From a checkpoint of a small mixture-of-experts model trained on Wikipedia: 2 picks a token, 541M tokens.
Below are experts of layer 2 (counted from 0) of a mixture-of-experts language model. Rows are named router (the router's row for the expert), up (a neuron's input weights, with its number), down (a neuron's output weights, with its number) and show model dimensions 0-191. Each number is 128 + 32 x the weight over its row's rms, rounded and kept within 0 to 255. Numbers have three digits each.
After each expert's rows: a language model's description of what the expert responds to. This comes from a sample of Wikipedia text that the model never trained on.

# expert 42
router:183075079120108165116170149121105160131140120105114030198131142125123070122103152151155176124122162081131119110201160093136085081137126133081078085143167104152169116119077188179120099131192164162121127095100108111134075090127130125109182185108145152188168155127151029127071143109130142087143072148155133121152110169151168108118182171136129101114105077138154113164181155125100154128111174103108106113117152108120109125110114148183100076167133087140100127104190148063148071120152061168127096146142095137162148133190145105151102147110107095126113149129106100141124103121104107127
up3:133107164187058130135137099138098066079145043173088137083171131153117075142143113129106105087093116129125189133095102106100129158136109151130123156159117164127210120102163140112125132139179157063143091140146168159161087130107126105130146128063140191159118076166108090167108111150137142165121146194108095125154133171110080137134125137077116120089107112110113169146109112116173118142118080179144137108137119115152092182099067094109100123122121153096144115106142092131140099143142198092145116126108169144189126037099081076148196177157119089122081112112103129130152103117199205127
down3:185095130134142164109146153164113138151091170160102106121088211107103203181110100065149142107131105161105142085099121111170129104106147123207109155082135063086159156188137139106139128118084136119118119122084107132200199093175124103108148121119126120112138110140099091086094156127126090130099144177108188153148133096092101121164132097117093128077130144102153109119174123095124117194126122108098146110136170098074158117064167160169106065138131141184072229083095123141113127107156147110100120125106117076156079159130074133187110115089135133088126128118132070088080156146122160149
It responds to: Infobox field separators. Line breaks, colons and linking words in biography and place infoboxes, such as Location in Slovenia, Spouse:, since, as.

# expert 54
router:107084122141148118099169173114136128132122100130124092179142093122128081159142098144124204117122130094197158101178161112135079113101123189105059112165129095143168162077099136174118096090189140128099094103119165124135114079105162187125165169084161155149164165153126096135048136094147174099161078138176118109082141195065120088115148158137089114161133088088082094162148163134158166110143148114119134094076116136123065138108101091161158090152118087150150104119189154098121079094139099166105112089148108176129162135179147071152119137118127132170111140105147137190113066130055128120
up1:130172089148111096089157177153147070130114144161129107123101106146140093171097111169143133194086139115155162090175126095175101159155134166155076108123111096196135189137080117170142094134158117076102081071124162142098088087090086154143165116106120136131133110099157126182109114085179163101121113178184092091158111145114089087082071081132093157147086103115146159192082212105144168126087118119189155111105103095135178140095093129122092110174120111159120128093176149131115129112110139170085136108149114148118098085165162106162127151141073157133089078131101114085135167108172137047
down1:071147182126096154195128097074084133171166175143161125109126170154155161107170058096086163115136122119081093202071063097080117091122147122129177140132155174113071149122181165125115173135131132192095142138093127134102083127136130069152183117120143177146090101106151169102123188128105130125126146187083135087085132143137135162093124167177120157176131133146127115073103108119188113114204166099135109043120169112152107145093141125110106194143113139114202121138142150144092151101160146140156158104162146106185139170125143073080114146147142114138098074166143137110112132114132156132
It responds to: Name-internal suffix pieces. Word pieces such as er, ed, el, v, ial inside names and demonyms, mostly Slavic or foreign, as in S-er-bian, football-er.

# expert 51
router:148086111134148136094169199130134125130127084160134081183118086136115069167120131156135180151092112103169170094187167127112071100092134172103077081192118106152162159076099142168092096087187122115103086092122164141117101083122158164117161163083178149156145153156121092127073161098143174103161098157171125099100141175089127077123135145144091130154142087100100097151139179125151179132147143128162134086077130137116064147106093110175146075147097100162148140117176172088133084087136096180082123092134104191105175149165157091156121160122125145163097115109110119180115088130072169106
up0:161114145108135100115089117081107094078168073203151062100077151140157099079174066119114140122110059111156138124158128094171076124125097127083087061218110142113149130103127104114107140128075149109054085138137142035142083068116142115102098152129111132124122087123175130137111166118142209162109098107115164071108095139095103117084102133153142095100126181128129136115144090152120203121138119122118142131151119162165111150166104099108093150144108121061118103103145146133108112099116100150145147143167126179174134133103119101206093156161136111165106095138118070120060136108100129065
down0:120113109157139094113141119133099101092147081113077134165130132120049147125132114163161111145144144082143134131115110123138125188165133118111088102165177128083108140133122080116144135128148157113168176079127084130168109113162097185080147181132057173128146152089069165123104087145119114087147160137091191116040099124104131131121185093195140159085167114093150117161090174123085119113143180097113144097147131099101102082187108174103135119157097125150147199160141160157104187050156141108179111145144151181148175139096134099173154104106082180087096141165141104151111074146074179134
It responds to: Commas after phrases. Commas ending a phrase before and, the, which, as after dates and places like 24, 1920 or Salem, New York; also word pieces like Anthe-m.

# expert 35
router:148117085165138118078160168158137093110117092132127090188120075177122070147147132100134164169108152090172176081184166107162087156104156183100038112161140118147172129086091151180089108062182132130116146110123180138141147109141138161117130158058168154153146129155144066088086147077129172119168085150162122101166125149106126073103132150129079114101110093086107140134150181092175182134117144106146140111120102125142058147108083101175141081143129088158144102132202178101122116107136120132086112107137112201099132117174181063121103153116158130183100119111125133169132091111106142117
up0:177102139138054135104192104136130138127109105140109101149138142139137100169131095155115159139092128099179211085062143117134078138102208207114130104138178080118136174137116084163182136191147093113096077147119139145108114082105157153130155165135176154148101145131122107084076107113138118122162081074177093093079128207107162087067160081102101136147141161117127141131136143108101128121067147117105105077145084188122121103124106140166141100131138109120146164131177160109119103112170067167147085153170152155105126173110112098124171120043110082122121160134103153178131161180119115097
down0:162103119080180126142101166139185093114131117116138108108098082162110108117068182125142143133076111101121183064099139109181123137136124157071091174103141113080181100088114143141106097150112137107093144107147139095163137118128145106161109145141132083146108121113124056055106154109102090155133018106162051125127100074102149097072141124098116143158107149082105102122092110120128122101089073110061167133149118116124106141117074167169064088114136137111146104146152143107120102073076135157126157126144082143085106117152157099162074132090137123170128152120088192184104075099061086095
It responds to: Engineering word pieces. Word pieces in aircraft, ship and vehicle specs: ine in engine, eam in steam, grams as g, military, plus short c, s, m starts.

# expert 45
router:154135072142165122110139187128091150115146120146116093183109131153147092138130161176108197184087164115137158115157177135159054116107121138082116110142172121151140132134081175149107172104151140109068139110141151164104100109109157156120135146089151168113110136120108059127079167105140179140150089150191114112159161155123121080137120128103084109098115067063098158157139213111095151106139100137084111090107129150141157142135093080144142116202153073114098147127181132113111118115133103157112102074145115204131127167224169097140134136123065096178070110093088150150085153104098147068
up0:122108072102108131085102120116089060135131184142111126132122127105138164129133144133107169135109145093132062135145093104165066088085148118046149090144150182181145099121184116142120061111147106183132072156073105083111057097189069153102124190104088183109131165098182168113126135112199167095140111144098128176161164117139137110102114151094132093133150164155118063185113172116133136136076138092182162135159142131105086122150135136161106110157092139102105140171148143116127182103117074083130115111184141108157133130141120101189108130113073145134120117115029118115103101149139168119
down0:146153156106179148146091156183104082158072077138167148190175115169159172129098204139017181126093131127090126135132153104114132094149123148173168105129111185129090140098144161168128140111089141114151126169142162146157103165194126087111124189115074105097120085148179123154069126097180108125151121136094087129131111080129144138134116106134189136118137142130187137081109115099136051098094131183158157112156103123094119129132161098104126179180144123114096102104074161101116145126146170118135144104163099136151097110098169126089220119138092087156112144153178066079152124142103119100
It responds to: Capitalized name stems. Opening capitalized pieces of names and words, such as Phil, Char, Mar, Par, Cl, often in lists, plus the uc in red-uc-ed.

# expert 9
router:153078144121140138075115146100151135170086136149146089127069130133104083126156130143120182114090123121166154113109115132123108151096112203105105127172132059155120141137114133166115118135155148114079154101138108152149126084117114145183142130079190156178131127175147082171092132096155182136129084157153109149136123180081175104116170117131049088108148136083125104162129152104155178167155150078082163067140093163130107137073077112152201085191123035120167117109153167091154102063155110146151098117160088145129122121189149110142105154118142088186104172090088072130090146091084128108
up0:153076153097182142142146138156077135083118090094086115094150119078133149104073167088134174115115149102091129149154151067148082105154131088044112096186125118100118105099149117170132146151140207173082123149155086080144083101134083115114055183201109089122144095129126112055105127156168167134087093061138112141121131160133148144101160145150140128160167124130199110156178096066085108117163151133113154126165157176102128106118161139176137138164115120085109094164132143140121113158248135184142147129081111117150132142133156117133126101109101085106143174156142087100151141104096130133
down0:135133109137181109114114079100160126124120174175164131134093077096116134111118096115105115114169127097161187177069172103089115122123097163136167143182144145154141084164109095109151183098100102079096144113202193129139141168125075150100179081176115142134128125111169129173091158112147133145200143161139181102179129141137086088062116066110103090094082171079094140100152092121115146059151144150154093154154195109127162136064117128113118128120086116141096125166056089153171110151128144155112113140133176101169033148142082115124106140098148100081145147118099163120144164123169104158
It responds to: Verb and noun endings. Word-final suffix pieces completing a split word, such as -ered, -ings, -ating, -otes, -aces, as in workpl-aces, consid-ering, ball-ots.

# expert 59
router:159135127121132123141177155109131081102151115154119046130093112112134105134130099148158161166102124114202183060141134116100095092037108160056112106150114061220145146099108127167103084136118118124100119091086119105155106115119172170131172148121164119121155134114113077143065127093128165123157109125126097150160191170115137088113114152083064100115100130062127127167132186149130192131131117095102140110124131166143137125173084117158124085146100071145144115132181130089190125050159057172130127147159121133090088136183142074147094114146106126127129157116110118154170127121076148061
up1:077121078124138165082112132093117117130170087174098096104152127149109103132146081156137132120089123106114054129154126101166125119121082162151118102074157179083147193120029124147114059079121178159096111094076125052069064129179136130132134138147170151156149160105137047110132156098080160121123122154156111146170190092168089108112131160073120121103068136124130127133092130078119140182129109108121144101081163075160137081145152108152106148140119089127161195101117125202145134150169149128110106121100124113171124086148134094174089109140067124101187131153142106139092147139156160099
down1:160146111141123058105088091100206143180177096179142157106142127159096188122054093112113114158153077110145139146140107155048137140113101151170133125102111133097153140094144108067142138132125094104111160095100124104053139121160133111091158189157145092116099058115125099216162073135113174114102108156141105149101149088149100141147093106099122098096142154134137148134048085161130096127106122143117123156123124187110117134202138108075112167124106134129148101140163048130142137175149120074080150124186146135167094131099146126080148098165110187075108127178185116162157151143151107159
It responds to: Noun-forming suffixes. Suffix pieces ending abstract nouns and adjectives, such as -ence, -ress, -ement, -ful, -rict in restriction, gainful, independence.

# expert 61
router:144128116088129167105156108089117151105121116148088094170129118088102088159175107165159141138105120105176166111116118118154079108094124143069128096130121100162132151136098171156130142089136111118107114099108093157115110096176108165158180127093145179154102148154163087119096118056141171112177090136122120119142172188163143066150187162109062146133145134049101093168167164139130171148152102099099124091107133161165168096140103114146177109152121058138134157105172148076168091047104077134131078070141112162097136124170165086176109165159099123166099102097086093190104132137104112039
up3:067097122104122162079142137198124219139117105153106129123117113111126169155110126134125129213173188057098158069139166157107140105132132130138147104136086108147102145132093149112070076093106118105131132109130149112088152087141163101164100137162137197097225098144116090146128108035162146108084127129119205173170155089077186130087150140123153119110090109163138139144142194128121093163122131196139111129150163144126151108153154091099058099132124134171104129080113097084171187104125120118127093074131147135112121069146090080143160182161151154104139125117156111115127147152153115106
down3:154155161128128100139106073084136151133119120151090083120116131145160127148159060143125183092150133110164085078054100154144159149132148135112145151129117147093113125082137049094081090086037123188137123165120096165102130184085118116118127146099114091085131124157128078128134134114108134150169123122127104168099171179146129058092107129152083155140056215140101127121131114139114085135164076107098152133145108089110187118115165158142158180094067166095092177132102074090176056163095090179102133119137107110134070189154118146144126154124127155180111139095145092121107118128162088171
It responds to: Life and career nouns. Nouns about lives, careers and institutions, such as career, years, life, history, family, school, people, often after "his" or "her".

# expert 48
router:119065094135147135082185184140143124152115096165127084194137101130110061156113126138118185144107124109176164093188161089133096112075134180118081079205133094150163153095080144177099086084194126111113097106140141156113119065116152182134139144085191148135133160143144065116066170095139154132164112132148121107128148187094112098120138172142100142152138097091098096145140179131156182120130138095163126086077118138116092142116083109157130105153086075110164115122185171074138095089129091141091109088129121193129148126164137072155128152131136161168113120107128139200123086132076156108
up1:119086190193108121088127120128056134120151162078065133118115089128092125128124128108100124124102113121109093138093177119188096118041101125105158151142154154101171146090131122162123101113184118140080128101142149102178116116058182126099125110113147188156112085199109125140110175172136147160116102124135133126170116184148080113177137204167091133130152147120137126193134126135140146155131081098078128115188174199108120157221149072139102110127152127109090122091123134123138153068160113156173092142078133157079100118166122080133142117082159117132120149097129040153105095114136170150
down1:151065136163144119117108139171108157151152086101155146171136138161158118127160100137100101165089145111084151165058162095133109068149045141130097129101123135141122100131135137133124095171153160152125137125137094095127165160082147161110128142109144191188188107137157179121122095115149136128139122099110156085066107084109087105103089122143088194159132144102114128073161101185168151142086067203067203135131153100074108119126140064106124149206124098122124138160144124151056100102155126197169151077141145117127117135126120075113177116172111092091082191131139130096134102176106108162
It responds to: Table cell spaces. Blank spaces and first capitals in table cells, election results and roster tables, plus spaces before years like in 2012.

# expert 20
router:136072117141131130086169227145145130143138127159129082201111081126136074171126137155137173135106112086190171112161174093106082097091144178108077073196112110150169158102083129176096124157188119109094117116126136152124133078115144171135145143071164148157150169147158078099088136101133164116175116139142136119124163188073115080129151150146095128155133103077099127136140200152137152136161150103153117102105126150126091124129079102180139091152126064150173130114177164076130119079152116146131101094138120199109135129164146080157106156113103160149100106111142143196125079128040120114
up3:120061124136106124092148126103146106183121146198118138162086110077087074183121111152144139145128090141239172035051134144106116133115127192156143126112148115154121128094114132122073153183112137113150144061138120107183177116109108174184119145112158153148100137145164112080093113114112146139195155150113166151121096176131119141145127050190100129130119174110085120136178181129080124155101087116115139105120068170078132135119136101149127116109153114175128156095161171057169136086104132082152113170152084180095099113158083118139092172184131108127108132098099127132100119131120123125
down3:100186113086150152136115089131190167163144155137084101169127131105129155118093237153111101105143122150112155122099169110114144133105205135082149112111139103076163121169124117164110104120141144172137100118146152130138079110098080162064178105079160084141152113115107096116174080163098117150112107167127140159138183119119168081086083111152183141143112129132099105196172106120143048128075160159089063140113147105129147128121121188094177109083156178103056095160148105161126173199135073145107157132115133104104143156095153119074199129119113158148084120150084167139148135136123152134
It responds to: Suffix -ship and numbers. The "-ship" ending in relationship, ridership and mothership, plus round two-digit numbers (10, 20, 30, 50) in scores, tables and percentages.

# expert 14
router:147090103152137136107166194131128139118128090153126074180129088137144086159106127149120178158090118099160168099200156117128085118083147195106070077181110097146182163075098125177108100087183124111091087110121135124111108073117153172141153160094168171161127167152129088116079156095130169124184106150166138095101151178059122092118149165138096121161144092086100114138149161139155175129137128124156126071074120126093065145099081091162140079148097089143153122119161173077136082095153104160098109088154108170118162167173163081143115150130122154158097133110132145194121091111061149105
up3:140146124097149155119182084080123143156158114129092140172131131095092053112169154150103169138105103137113243115096093098152125144121161170085095136125120140159087161146128167155087147175170112106087092097166134113168114114139128131149158093049152163165110115047093077139143149086093161135158131095123070116124151147160125122129146142127134120157135121088124102149151181156104076106153076084148095114118141137121157146076071094117104123137139079092144174124183146068114116098121080151089144160192128179178101162191134087099062096144097116133067136157118116195155139153079120107
down3:180154137145147153114122139084095137084117127068090133106170170108110105102211155179094130104118170147101158108161164076137100133124173149097106128133148115137128112109151124151077127161111124212111116147112109177119107096149153158187119078135084108141115108094140118088118134114194178105129145079131147153112103153123113155143176147131081030051130169110159140109087069096092079117156133156130079150105115206135109078132099148143143089092139171143057122146101156091151125156102110090143072111143089110075100125053130141162149051119119102108148168139077114147135071171101143138
It responds to: Short word fragments, spaces. Lowercase single letters and short pieces starting or inside words (c, d, m, ar, ra), plus commas and spaces before years in biographical prose.

# expert 63
router:146075095135124129097170188127143135114120090131135087198098103132133057159109151152132179137090126093175179095203142087123085134083128198109081086197143099156183150092094126147101093094173144124101103095128154138110103080099161156161151162088161157164155161138133103126075151089115161138167112150172121116107147163088116079126139174154093133143120099091109115166130163123158168147143135118139126079096119108118081151108090101158138094160128077161159129124186172068115094095136104150067144090154121199108163139171150100142136142122132170160109099096138126197120064151058173108
up1:175124185111119095108109104125150112101093128145141104244124169134117102127132129099132173145126164111178219096080117142134056130118098187098110140154178113122134111135105138114067147154151097104094145105160107151145165116120115136143148204105175110158092176133159116130109105081147137140139101079117144109169114157061083126192112112118112110113073127097077155149143116121109137095135089108134168115148093118110151135168067103121169106129182108141142134039156153049171117071163054158120077101104095189128152125121128084145167143129100100168097109108130099109173155178108088144
down1:059157110096124140097178122112131147118152137074132085161115072082142152138107103066122126120154161149060183131119087175133103121076163147134170178166166188113121140113083153087115079182078142102135127170172114114189093183154145157140080119121095058095119122115060105043120116165167139075101111106173136148082108159108120171105170131094190147111101174128127097133074146142107158117112123107072144134198133137165140130156150174083209139109117144131157125160080119103099164129143165141127078159124119173135148121124080151131147107140133119136137127164125185114186156120182099145
It responds to: Single capital initials. Lone capital letters starting a name split into pieces, such as C-ardinal, S-oviet, P-arga, C-athal, often after of, the or a table pipe.

# expert 28
router:146090081123147125092178188144135117144129097153134076173133088118122064163122128150121174141102103093177181098196162103100082119090128168091077090193128106143167163075098130176105100090188132125111111101121148134126118073115167168134150169087188150161134160144137077127067142097149167131166108166168120097115151172086119091109142154167095125133132095093085099153145172123147168133124142097148131085067129142094074128113082087180132091149098075148152141103174152087133089083143116158088119085127117194108165161174160086140122157134123147187101105131128137182096071135077165105
up1:086056147097135160108142140103148091068108120159172089172094112106125097182147184121123169173043119142180136124135167106119095146116128122121091165160152142172167086100125194119130111133131097093111106098135141090109117109149093132128152171110109097123174157185151096166068139127131149131137054164134090063131140079125121139096147124172134065142112140140185141161196163076116174067145144112118170148118073135133144139161068160190206099112133102125086160082139166132173131119134128176148149123113148169124172122189164091154114186099154084151120121116137163157084097144120069110
down1:098098099147105136123141090118184126103154050162145134164140153035083077082145149110132126131170064107135126140163091116130085168167134114085145150097165141120100152071173158183165144125115132103160145047164129088120118133132138146137128126151100141092144079120082163153153077110137080110165077096074125053186120148118139142155055084141156125084148122114126144117138110108147109134103062165133106178241125125117098132142136139089119167118128107140082085183103115164150130112116084115123131182094163106062164097085137181124131109189143126145141157139163122164114104185123100127
It responds to: Mid-word vowel pieces. Word-internal pieces of names and common words, such as ie in believed and Drumlithie, e in shoegaze, ation, and initial R or G.

# expert 27
router:150077106146150136092166197128152131148141094137122092171138100133113075160115139158151175137100129117175174098197164113109085130086135180109059073200140102147165160077091124162111083090176122102095094114131168125136119087117158169141152163104167158156127154164134072118089144085152170130166094153168133100099152176067131080129152171153095131151120089098101098167139173124165168139108131119157120073087098134107078138094082109171127086144124079136156130113189174089135079103149103149107140096144105194110167148172170073153124163132127153165104121116136137187111071147072165105
up0:148058201112159144108129130104120137103134116105138103132074098114102087106217164094118130131151162163154167099123136139113098152090112179059144088092078098108119195138095185141115143187182161103053126154115122095110130124116085175150151145129174136138106133161122030146051118097098152131136136167138123097127145186163106097151224173133130116142078069110116112149147174145138103116084141106067072103083057113128093111179102145151163124167135057131102110149112153081140110075124116172139152126123120141108095114150191099130115149120140139118088157117124116149098102147137125130
down0:113135148100147139108120138194139138120086112127079146069095181169121175146120163080160044062127132135124129151084127202154164186119160139172098140128084142084112161110122128117167138092183160150102165178077120141153164121101144118084114156173124139163136136157110136118185121154110135100112162169138122087090121209121112147163142129103078113079117040069145095204157164076140124140079088138117185130117140130112159130146150143171116104133114112165110193105146143147120144170173129059170143189105148098081097094120150094135148082096145122151185150178132136115159147148138179135
It responds to: Capital initials, transliterated names. Single capital letters starting a word, like M-useum or H-ousden, and pieces inside South Asian names, like Lok-h-ande, Bhab-h-i, plus non-ASCII bytes.

# expert 34
router:135080096146147138083172195127146136143119072144127070190110096146121059162127117140121183140112118097176186106180164107126093128086157175110074077184126105152162164089112128168100084090159126114102098111125161127119100075097147166130149176083175155162151165155127096131073165084130160114167097148166130093117157164083136093110154174142084132163145100078103101147142163131157178134143137117147143099065105122114081132103090109191138086148106087161155127122187171085139099092159115165095102077140110188118157158178159080147114149140122146162102124107136142179103075126062159112
up1:141052135111149141085157171120090159087121147068184076159138072072154126109152132150116139100100095080160178164139171106113087151136129135109126095120149157108133164076113189155115131089145174092121122094156109118117193120139142149097132088044161142175128147092128079112049167124122142175159127152120113148119127181172173072065208106169107089144184132090078133147124123148112107203161135165124129083138199138151071159102090104084131128125125122119103144145172137096172108094152144168104109118137094194184160152142121095161096166116137113142098136108151163114125132157097094103
down1:176158190139141119153110103150140132085120090161126148077152147167143128136122148132101122080154101122114170186050119142116096066159163106144250142153122153119165145131092127168125156151143120219111164141104188110156088083099084114151111129170118086097119140117157115097048143121121135104171130163169112107128118113151091175165160138149112127142119132114123120126152109077161176112122107112086129131127175129099136094184165082086095123123110133117107108186150117104126068141172115177152155115118139060101030096067088100088130146107116077143124172157144123107073076170098125129
It responds to: Word-final endings. Closing pieces of words and names before punctuation or a line break, such as a in Alaska, Atlanta and Captiva, plus er, ing, on.

# expert 40
router:177098076105149119123129157091151143139159148152113060176083148131114078135134140195145171118070155131165180101146121097145078109130096140066097141127166124169120159150140177173147142112131115153111104143081095143130075077127128141106176179123143143218126132113170051121049155133103203102146095107142127115133152211158146093132138151131104098128117138064143116148161161136157130108156159103108083076101137157129150070121116144160155147153111057146160152107187171107160082065130103160154104090103120158120171185178148088109086126139093124137091149112078129170120171126138123090
up1:113155120135183091169154117140100069134108103103120139148134101121151132179119148105168147149077188138176169069122130167065187177094126150110113124145151112083147175160137190109152081166147173062104106137166094137106135072153207107145057146090119138096079109120080069093137106104127077140137109131184078156137100080104131159154037118092157140112155121114131134183120122147184154067088155106145129153084092101037138143128134128128129137168170131159098134115133096137079121140117147157129103137091092069115128163123208112142148097123090174142116140079118143123082120124153126114
down1:179103080122119084154148138131126183160155134105163106118142204098101139109087164126139153152103127135139116155167141135169139176151113110140154170099091096142146153214103113081107110170153126104104129089154117160122116145177147086096183160127098166097105099142122161087119153148179073137119133157142166170077127145083166119106109173178195136138144067096114112106133179119148112090104086141051098100133131097085119182119134179137119151193127167138138136116047103136123168127046165167169133087087105071122192141064151144133112077161157152114152114138102117141177095110159155067
It responds to: Institution and office words. Words for political and institutional bodies and posts: House of Representatives, Minister, Member, University, School, Party, County, Hospital.

# expert 39
router:157113103135129117080149198148143124108135112161151077201111102128137041133103107153118172127107124084176177101172173098146082120095139172100072105198092086156147169115099129168095110112196103126105119105131156124115144068131147178129144154084187145178137188155126077151066161099141156135190095170172121123120148173083143102105131137135080152151125114103108119135140189137147180136131123136127148086099137153120084141098079104183147097139097082142148121133202176090136089068131098168117110094127122207128152108160144085132119162135127127150103082116154159183145103129059132131
up1:151076119149184111154199118116123167082170121057106101212072093167157092153078106118137160166115116132120177130115101147113131128101146134106098135131129125092096173116107102139070125153073052092111124068163101171109151138150145141113145119098144149164113140118171094130112090096107137175162076154144108115127128127155150158153209165090083140144125107137076165123126185176099127107102135081092117128144207175129084155187104114152130157149190108145162099180145124134158119118139079164125090161086159175064123122161126150141131155098139136120067074118122065124142138074082180108
down1:107116145146137143114190117155095101168136136103069152136131165122161111226118101120120151120121134170084159169108143176107146129169113115163128133143182173128187062148087093155131148170151202119155038137106157142130120095070137086131082157161105138087156125114159140123139059159153074146107169102144116112129122084159142131171137143084113171114095221160108102124192114126228113086120194129134181144170123132113144159103158142157147149119127142218143126103136107153176132120160101076113148117144167137154129124127117139114132136094125080158139157076077142119122165164121132066
It responds to: Mid-word pieces. Middle pieces of split lowercase words in technical, sports or table text, such as p-ack-age, macroph-age, Al-b-ania, Nott-ing-ham, appl-ic-ants.

# expert 58
router:097102127136143118156156196164154145054095101157148082200095087154104109124150106146168199124103172115177207127123182107136063136098132156093053150152128060156125213147091166164064098127154113133067100103100134115120154105181133116134122110110145163172123142096166094133074136102120145151172066159125146129134124185125160125132152137094072104091141130115099118195149174132121140159123119146150163093131156164133126163114085099116146096124144077175172142080182137111167133074122093145145134116140144167071112157159147114119134184138155157165056112145161111154143134110082131155
up0:163147151158128157073130089125147131194084178178115139150104118177166092128161116173144131104154103109141145081140095106120152082089127175157137108147084127163094129090161154191165118178145133074112197103135173181176169130123195175098111148086111160210162120143138096122132098158119147059120150103131171200168106103067152116107138119155124116153170100124076119122117151106100174145121044082113108146114102135101131078111107180113113177104125124153179093168141138115180160132099100124076183101171084169143089092101125106112152113165089122144122176120143129151127127173095190120
down0:085165137104079141084138134126115091145112162149144129177176158117178109101075037126172125074145120144133160175084096152079114092134192102079127173124067077120112111140154084120071124094128120121138098128089161123105103166107152118169089135178177128093156147098074173078093081164169088136142142076113116096118185115124115088077128142158105140114181144128097130112132129125143109104120124143116200110160076149136154102103162122150097192139130130085109134129120136186177132111173082149106188158143104008118119082120078103119116102138104126132092152138099086097104119182132141170
It responds to: Verb and adjective stems. Stems of technical or scientific words before their suffix, such as elect in electric, duct in conducted, project, perform, direct.

# expert 24
router:135070096128134110092174194138150133108131079142116070188109085109111058164123124137128178131100130082170166096194154104115103100082147179100069091173126090127149154091102125157117093101188118112096107109115140140108100064110164155142148144084168160152140166143129103105081153100143157111195098171178127098105148162101116082123156153160081129145155110096087103150148172117155185140112139132156134087060114152128079137104090075164133092150106084138154124112181174097132122082119104162071118091139118194102141136179151072139127146136148148155099109120130141195121060129060144098
up1:125094146184133146122142110140121149116078127149150059155087097109140119110131110162121165204066131141158183111151172097151098135130195152044091169138098159106116158161068182119151150207149104075099158114080115127097190123091138099088160093099159145150060122183112124101071146111127152153134070130174101135175151163124065103139143171102126105095082090086120115126142139121114154124155126146087159092118167111146157125120115129130138100184171113176125164105151128124133149121150137138120107149121167112110062111132169125162125118063176144166061090179134196122090150065101109090
down1:112073129115122127131174109167093137128142144150140092166091140123149151097125117165150048060154134180121139105143140177125174104097136099110122119123132136145114177088146125107115129176123091182114165150139120144120144086073174104146144079151149147094130104149116125140168090100076091194119101138131167132137206168115146087086133180130104153159135130108119127074083122117150177068114091157174103078128161103079134157061121157119076133117159078147115166104144122173166190103141139110049145177175149124150094158146114137070122115103126148047090062179188065167095163138122094142
It responds to: In, digits, CJK bytes. The preposition in (Location in Washington), digits inside years or numbers (188-0-s), and byte pieces of Chinese characters or IPA text.

# expert 46
router:127106149120144154109155195136174131152111092133147081165115084130169070160143118138130169138093147093159178113166177118129091133109109153102037113215116106132132167116099130182138091136157148123087119095100131113098114095090173144168136173104174155180155133133106053153038123087109157083166089133146158104121156137090134054129110126148086128111150121094126089146145149121172187133148144098135125095112128106122080096130082120155105083163132044136151123103209160099147110089129102136121139099166094193150187115220159085127117140107138132167134130097107145158147110158085144101
up0:155106150181160184127071126096133174152092073133120104187163143143128099152055102113084121190158102131115083134116080118138114124162132146141117157125080125104161135166136127140082160094123109113134173109149145174125117134177143121085103139130123138115119124147133119149105132118181141086152116073163113157151123137153174129148115088151085109120229091139089147119139126148083169114174069134129245191133135136090126150110166138133122097106131097114071138161142079110156185040154119153184080202103066172083121130113127115100108175123148138108110103122169138124164102179101117200
down0:139109137113126154161137064120136138116087122102049195153124138120079106125161193179152108189179091162133116120112061158188158088142151106156120185097119066124114140139158158055075118077120136168077142116135151187136157075142092143139161095125154144169118150154119166099093141130124103146148171129110132232082092134148157133062106092148127145110102093085088118095147134170121060132120096125163137126127174094069153132170137140175150174101071143146112135127129164138069133095175167118120145180063117096151092177098147138109116160153099165131109148151111161103137156123133108165
It responds to: Middle syllables ren, ern. Middle syllables of words and place names, especially ren and ern, as in Children, Arena, Entrepreneur, Warrenpoint, Eastern, Bernardino.

# expert 17
router:122070110139146140085164196102150117146138099155144093174120091144128087152110137142130171139100116091175168100190156102117074103078123179100083075196150100164165162090090144174097096098171133106089085120128157131129110094103161164145151184079172150156139147149127087113084152104121168142182098150178131088098163178078151085118151153153091134162161084086086104154134164119173162122149141127168143094082123140114064152089083111161130080134106088155165122130173174079136085091138105154090117088148109165123160155173148083144126167142130163161097134109130125180114066134063160105
up3:172142145132134151108186173113104140099140105152118071163111140074079081107196170118138161155061147106156183158141143110122075116105102141068146104173122102174205145142102120137152107165170144083141103117108145115118105096136133116097153160110125118170114159134137059091094144120148161169157040131160134149132167166134136099153130096113054086152147122100122103157183099171120163132090133135117088075129120110121139124137033106135122087168103069111122128103145150068151106063143092129156119133204100150099069185130183095105110151150148112180137119129117076109092138089171167093
down3:126103148136113127083181148141137126120120122127079146134140166131066098114067167115141171103135150103124171147104170097096056190073161101099089137129135100082102130112127128071063101139130125144151180122132152082118087168099140149081130126156133106139102151222128117085095084173166140089091066070135176106098123126114196144088127094161113135108071154092122111155158144190109157142087110139072113096083134194125158114130120136145162097134169132108111089100166191048161079091136170129132103116149106146137095156140140128120123138151126104219133173137120100104153134106191106193
It responds to: Mixed list fragments. Scattered pieces in lists, tables and credits: in, and, In, commas, closing parenthesis-commas, letters inside names like Kohler, entablature.

# expert 2
router:135088117133151158069170184130115162138145097132122079160140074141131078169129112153143193121117123109185179115152161112138088138064113189113088062180129113140171156087123122154099098096148137127111101121130162121095120051120128142110167158074194149179133160135097103109078136121151149118149096146161113127131142170027132098138134116138084131146122094083101102147127169153182180115126148127144132069088101137134068157108095091174147072150145089135154116123185167084121073085149091174117092102121107181125193152177140071133130163126116151167089092124125111188113092136074137125
up0:150149098161115126129181143123114125137106094207184091159140080140129067081094147108155159124097122122168131126127147127090127137166134127120163135166118119164147140107072152148064112119057192114133128108069137143134137136124170076115162156119108145178127130175146090123113104164097154086146053107109142128151125074097123126076129061142107131098144112051073107067162137132131158117121118108154185110113092054101099091191075085124131094074039075145109075118163192117180080129090101101153123070135134158142088128156154117133126169137076160147143184152110154117114148144125116138
down0:113106198151111127167168078161147119143085133150151111108150181146157182136141139137134088082093101138139147167142133121126133156149104142153141156137096131172102097122131121168165149077162144139048204126134106156121195125182120115139083088167071140145103186136176134047103164159133146117169088119138129085131093182199128154145122128126114126144181209103157176062113150120096144052151149110124142131184089141110110148120120170110161115105095052132142135138156092069132100095105135153108082090126115174061065153074097155124148120131132143110120100138129117172125180076168108100
It responds to: Word-final -ly and numbers. The "-ely/-ily" endings after stems (widely, largely, likely), plus digits and single letters in tables and romanized or Slavic names.